From a checkpoint of a small mixture-of-experts model trained on Wikipedia.
Size: 11 layers, vocabulary 23669.
Below are experts of layer 4 (counted from 0) of a mixture-of-experts language model. Rows are named router (the router's row for the expert), gate (a neuron's input weights, with its number), up (a neuron's input weights, with its number) and show model dimensions 64-127. Each number is 500 + 40 x the weight over its row's rms, rounded and kept within 0 to 999. Numbers have three digits each.
After each expert's rows: "mostly gets" lists some tokens that are sent to it at least half of the time. This comes from a sample of Wikipedia text that the model never trained on.

# expert 14
router:538510495501404495481497477505478435455468547494529414571531526508503470525540491502514447484479482452448505437472517456543489457476489467506494416476582517492447544515522595480501492482501492
gate0:480540532425492524479459457470493548416448478490476574492430463579526484511521486448495481421503526465459487541529474542501578540492524454502512503554534503466460521465478480523475490463520505
up0:548422501593490453547474553592543473496489526432522443477501516437490500465507512556493536567480523519542566486505547464544410499497470549502473533471507474566509448544517474457543506549529487
gate1:493493496496491502529475516528442458479525491582514485474486513433515432419514514537450520530500474536507465524522488504497487449489545490531432525494516496483444428544467555438569556522541481
up1:528503502553477513516528436485489460475477483427516508542465542539494541536584605481513452574532447471572536563516475509525523546478439499444454496458435494485539493471533504550489501510531521
mostly gets: "f", "g", " .", ".S", " al", " early"

# expert 4
router:470434555405523533470555408499510477476422515511488543481469518475499476462532487499542533546490518476492583526497443418493482436425492517563476492484482523550470508518435439569522533524460479
gate0:452478514491470511471462524518590584550493570454499502451524469488467503495564518541499490490477515511451484499509479567436515560479579493384439376503530507519524597539473559540514465508462518
up0:558532525467554492462514484473441449517484416551520518560455571530507556521425535479449508516527440517483457535465510466537480529602489466559537512548498494497492446468514542526494501482449470
gate1:486517543467446564505495483493485533556584463507532529486531479468555506543458515533444540519541487464533532546518522520519491481478503536456508530462561484516493414540485442480531501509454533
up1:494499471513443457589536520479551483545465502522519412488472518468491495482434522547616511516492462519453443520525516524456445570492493495463534493436480517570461573497538487488526547513531487
mostly gets: "^{", " An", " information", " both", " any", " Co"

# expert 10
router:535492552475481468539509492446507471511543499437549499441510555468503435544495516498460497511573501504524465412525481549496532446443494503543441505512459428470537569477500460501563499499529479
gate0:470407514535421519518426567559545560560459454499573470480472457505526556535456513498429475512487507574517534542421524514521510487488531471463465457524531471509460588460492471467495485509512480
up0:439578566454532532527530407470460466465575499496441434483496549550542533479496495515477611502518484477506567503546475480510510497466530458529533477519529466452478438513537496530555489500570563
gate1:535535524507445504551473473564471458516547431479531500478454461514470528433547423535525482494464515500515569473467559417504450536508497530535550620554502558497498434543517501482535537505475481
up1:538460485575497561509463520494458474471445495487447582490437462467498519507588522506531472472508538544516553591563495585446546483459480514446489538453517502520496515406551531502542440488520511
mostly gets: " on", "On", " On", " age", " said", " per"

# expert 2
router:527467448585571452584485528477507482512535447578549502539507515539493449552530456486551444445507508493483510505493524474439521421547481550485452551422493502468509462577429543506539472457542499
gate0:565502525520499472521448554496487520473509517484517493453482481435472554513544467501522496493575418560518466453504494437544489533497513509540445504579447535458516475435552500439460493498486481
up0:514508491554489465522463567463509381523486506473490504459557508436471556501500572426507472490479539502448508533471451427456512544467414517526469480535497487575501575523547528422554513554510556
gate1:592526566508500568479503541558547554515573609503528518545506466460582495496530420524516506508485545510468439435453530485502497481529503524510530574482541472602497479456477449516540507591562440
up1:517516499473480474476540462521520497549513532544536452555517471570447479459486501524474551474442496549564568409557481552440562514517546455541535534487447495505439431495504463491518449492480484
mostly gets: ".", " S", " St", ").", "man", " Y"

# expert 6
router:536521508491479464530385517526511568524490511569489419503527483478505463503484444498539517473507391450471487497484557481505490523570450508503526520513487460459388561472517489478514468478492515
gate0:496504484495482488559541524475555519481485522539561568475480468526459509503451484456437493492524535541557432490411467442495468515426492489556470470483554492467529485495522564587510532427579411
up0:432496540450498490592490537479538534489475530550544541534457475476442502509480498501446429536537510574481509506482550429463454462496452476552496474485517454467535482502556561510526574382568423
gate1:507469467421457460554549485497535507488522525472423509451494490579511439450474512452508457479514515512507528509475533467467417506526486521573457505495564493479550459389512549494500488428454452
up1:484462518521510454539476520462418563491502486498467501423484485559508492535531502490577500515548507475440484501479482542511540555533497442628507501546488462458499460477520508467520592466459537
mostly gets: ":", " during", "):", " ·", " Born", ");"

# expert 5
router:524520490492492583457440488455504500441425502510462545405453469418499528532571552498517435416542477526476486526523464446514562445517546458471524538530514526433465432493477552498528503491443543
gate0:474565527507483521491446536442452509443431545509512464508540436500511511514531527535556574526512532505476539503568453496496436486543452465473558413540523561440424513448493554465501561451542508
up0:532572410500606487504498467544516449500538496506528483501470577548529464549487463474529576462486482383595473520472468498513490525515474452438425477552489546512527518545520497471503492528560494
gate1:463557520499584543501506571537468537579478562554457516481603585543540544506496485558517575455542515492506488497498514456466549568514519416413477477508442555468454528506525519462447439512432547
up1:521549568535504504558503534464417517568482501585459495452519563451558459460539497561524449466489489537423493483505542492497504541562560448418509514500513519513510509475441494427443480503467493
mostly gets: " including", " such", " left", " served", " Ward", " Br"

# expert 11
router:438515487535597571482532521546476488400461515577540457463511472508500463524534461501501553501449497519536471493494576505508499524542528454481481450576585485516490546528502476490543517447543533
gate0:542493541516496532514514562541563572499527587520485532513552438531569448463470526547501460568503450470475521450518549566481487512495502517499537519506497545457427499487454538576464429485512498
up0:460518486504530547441516543533583542471477529484458539482531431547512524555516484516447530570507461499497554538517500547502442463529472550485572464511526428475495601541511457520580503477516518
gate1:451508486522526477554467451490498512515429538506536525493536484511510456575466457517531545503489509496552457485523483560518556493522469417443553549541464550547481447508497465514518498525503494
up1:543502557558519453577519494555506487464533508462517532534457509564538564482497459539455515487475514540565531534531414518512495511527501479440488586501507485516478479503442416548524519507516512
mostly gets: "==\n", " this", "==\n\n", " ==\n", "′", "===\n"

# expert 9
router:487485460523488500549627525570457488554536490551491588532427516532497480493438563503504502464455500579542523539479579580534501558486410514474582474466444502550570463444519446487514511529549506
gate0:524528485443486499538523492504529482520514464502501482502493497514423561413419539533468515509462497541507543516529576519486523534509537489582440530525475555497463473441519493527522518552472458
up0:431535555505491518512553571501474454545519460499503564433592465527481490441567462553526539446444481465544488504525506478493502523504490484532516445367460485450506516441493530530428472523510440
gate1:505475509552561474474501461527489497512397449468527621415470516438446528549484486504482486497558513534601532498562528535501490475472545494496484500515430515504535464497503436466559571496429524
up1:539484490511480494449475555444511451580543473584452466537452530552495534476453535501443533515465516434451513444479452467561484541492515486481499466475484539426545481493542559480494509467488508
mostly gets: " season", " they", " U", " p", " album", " game"

# expert 8
router:450493502508497482478537464481485511547544497533483560527498457505500550512540510503489489543512546411548525516517520493510539541508518521471501484536416518514513503423505410508486500500447456
gate0:494460502458540531470433479460528439567499541463516430516539504492494523535473503533479493511447534500495413541565565559518493506471476460521445480488528521453481479446497533441519480470518509
up0:519495543434488573525483488415465484476510569521488489511580509510477481558495471583452508456505471470525468473573558544535520436453570413489433526574572416494583453487475519506531479478540489
gate1:489514549533490451513495506407514579474542511547499481512435419460453442443500533488420475396519459476470510570461510464555535462537529571460434553465470480504479500446491453542558403493449564
up1:456552524511419525438439506450479525435490514506570463493532529488522405487497522462495486468488400436446470586504507515532602528574497480441488509467445528459439480531515448496522442502465564
mostly gets: "202", " been", " then", " being", " office", " San"

# expert 3
router:464593575503435502446504460502538522524564436453506520538527443532501482528426519497533470456459435521501492493519487619491473434510497468533524451498449569476527462554545565566492508542493520
gate0:499494502490476453469464468435562455449463578491520493518481509613434554536496535526451465475514529550526494582538526477582417492439553527516512523471439492485511492434471464497504483492500525
up0:470518525581492451475487429457467505512498506462491528562539585448533453498522548547431490492477561498480446510543419555462548452458499493492493473518548439496582539479516492467419596483418517
gate1:503451492517520468567485503585527476545525509500415570461519527485525553526520479440469426518502500531434451476440476471481558457496451450505500557421544552536455493472478466536472446488588471
up1:563490467513440542537518420521499497458493529507512458524526540512481523529515526478470536499503551597530483514489529519518470504490543484486468494546471502501519481506429474464453451522489513
mostly gets: ")", "b", " role", "ru", "the", " co"

# expert 13
router:479548483512458469545500498555534562501555521474482542507441453512500538476439525501489481597534538464464536486504453464522454541509459510513568529456578461554478490519507543491524543541479474
gate0:444472460473502595490564523585466500524514490518472505562471448499503492536588480489434477512511472479545485531512504508531508485505486497520526571584499430508520465519490525483555511534492535
up0:561535571441452471544463498542528492503506554467544505499565543465497526545505404441534539469473500520475544533480508474499505521465570441526510538503544554532529532494484465526559520425434474
gate1:499532469475528471534406566526440490566429398500538519531503560536431499448499524500530480489453455531466463504574554455428520448425523469575521501518427499530459565442477473423474520507492451
up1:488526455497483519468506482531486493490505450549475430425547568474507533537470504469509517516582545551531500485457464540500533431563460512465482495499490511390535498506453501525564548523537523
mostly gets: " but", "born", " same", " local", " station", " service"

# expert 12
router:480488467509463565459470528493504454562439489479512457559531553501499520440443553503494482429477444418517446444556433500484450496499559528482466447470502533541508482561499524526416436411480483
gate0:553597520542498472485536469544515435478473499447527469529538506506501474492483488527424547508487463533399484468479465492469473424539478465552478489526429465513504437499532435548534486592487506
up0:563481480557509501447461546562535485477464489477497466494507422455558496533559497549416520503531481475445515442536490467450502437469489496507532522508474527490475497498563514536498531554514468
gate1:478497471518475501520541510529512479510421496475519514543500503468462578505536561506514570471473539525525480551483534532499454500489498526505490495467483533509443489521508397524526484552458468
up1:537481523474556438533477464509537529495493547501506487458490497481496427493421489441487438526519507543494566511498480538538529497450539458453580529506483454469563490480531540459509556420551517
mostly gets: " –", " -", " number", " t", " Yes", "ain"

# expert 15
router:527564549460499513505484431489479500509488550450484410494499562464500511407541488504542606553532578452547535493422450538505515515510403478523423532496574454459576482505495504477441542490552543
gate0:474432543427520538522565522469474451513517462508452487503432527460471532469497542475516462495438540506517470496500570532535474569528485517532491468526429464480461526489499522463574489589557447
up0:508420535458444435498498527597458500427423488470458504472455476478505448525515493479576501512458540465544474478414507542522510475536503487444496454502524480447484534475516453438472476447511500
gate1:466537529454558458538469509484529495518432462459570467556535466551517553473508519511468507492501446498591573526454468517501507496556512539469519446563491475587529516531427488442467518490534500
up1:522482418557444547502518499510470493480537552540483484499475474447470434506486514461443514493486517505391438487560563484425499495487498424474493586425501537437449445496569513483550420493451476
mostly gets: " T", " E", " O", "E", "og", "O"

# expert 0
router:446429539484558459441496541472487508497530490454539449491549515506498488465540485497514545503512554543482510551533446468488507555487624528549489525494484517550549534527538503476449528565498490
gate0:500543505613496582504495499510540526544536485510502552496490507490430537566547491516550497446514539568446561444492524490466524453549457514464523521471445557524439454557522419494462495532504485
up0:538389475501469447490421435531536530530588498529490535538469448515507553466472519472474554495570525504502485524505476410474454524467525465602549576454416504454537519548526468422516498556441455
gate1:470474527508416526470522525539493528553485481498475539498436475511468569478506485527467504540499418507522492494529501556516503486486520394446593527528523490582516533455492471499582483452486511
up1:515552469558488504440438498474528462408495532447488455452523564466518481486465500481528538550493492531497564446529550474530497506442501497476526521439484453473491487576501532492546495522487556
mostly gets: " is", " was", " were", " are", " had", " would"

# expert 7
router:531462432438505435491531561499510544487512509458412523518527504460498569557461510501433557509464507555475523487476585400438469528447493474489448551499547493541545456442497489502508506426546470
gate0:506495419533541483485490421487495488484497470552500475486577540507466544489457518470506521478535527513523561560523506513560502471500476552491511599493512521469523504539556476460551535574522553
up0:457442434526506475492526458458465483421557501542528456451558472519483509467509502483489534539495534543438486524523533512497472473476448485498623584501459535448468521564555559449548562513488491
gate1:503485460531449467489463507489522597396501567494479459517482462409509435534447563479466446507490535396500570534527454461490501475484536508500467465486524436567529621520524494542481512553550570
up1:532542458518499515445453553455476494491496571511557564546503549515494530518499488521531499520479474501528496502478542468478478507480436542564482449428472480432468533519524487542526474546504486
mostly gets: " more", " can", " some", " may", " around", " Sp"

# expert 1
router:580500458555543531525481501481449436486449537460485476439554518583503520423516434497458433549507545549470452553445495515518469537521507530482501549548487535451452492543505495474482456496518562
gate0:493495476526526541559465602501546481469487523461488519564449533524496537493517493533482488516411581482534453525468530522474536475465505478449570443525571511496542559486506500549528521535515543
up0:502454541438544502545392546545479522477475527473465566513535486527493494577485545539542492480441507419490400513520553553553467460490579493493516533467568523512443511480509547546488536499481490
gate1:505540481509538570451478426557451437480569558550567496479477427444534525547474527487476500514516544521497429509465476502559505561521477563521412476465427526489592472527442522473517488462518472
up1:464480562459499511529540506465582531446490476548523523580504585545474479504515506412605504498482541462500511463430484534498452451497521526495510467598512504464432525513466540577433510504450440
mostly gets: "\n", " |\n", ")\n", ".\n", ";\n", "é"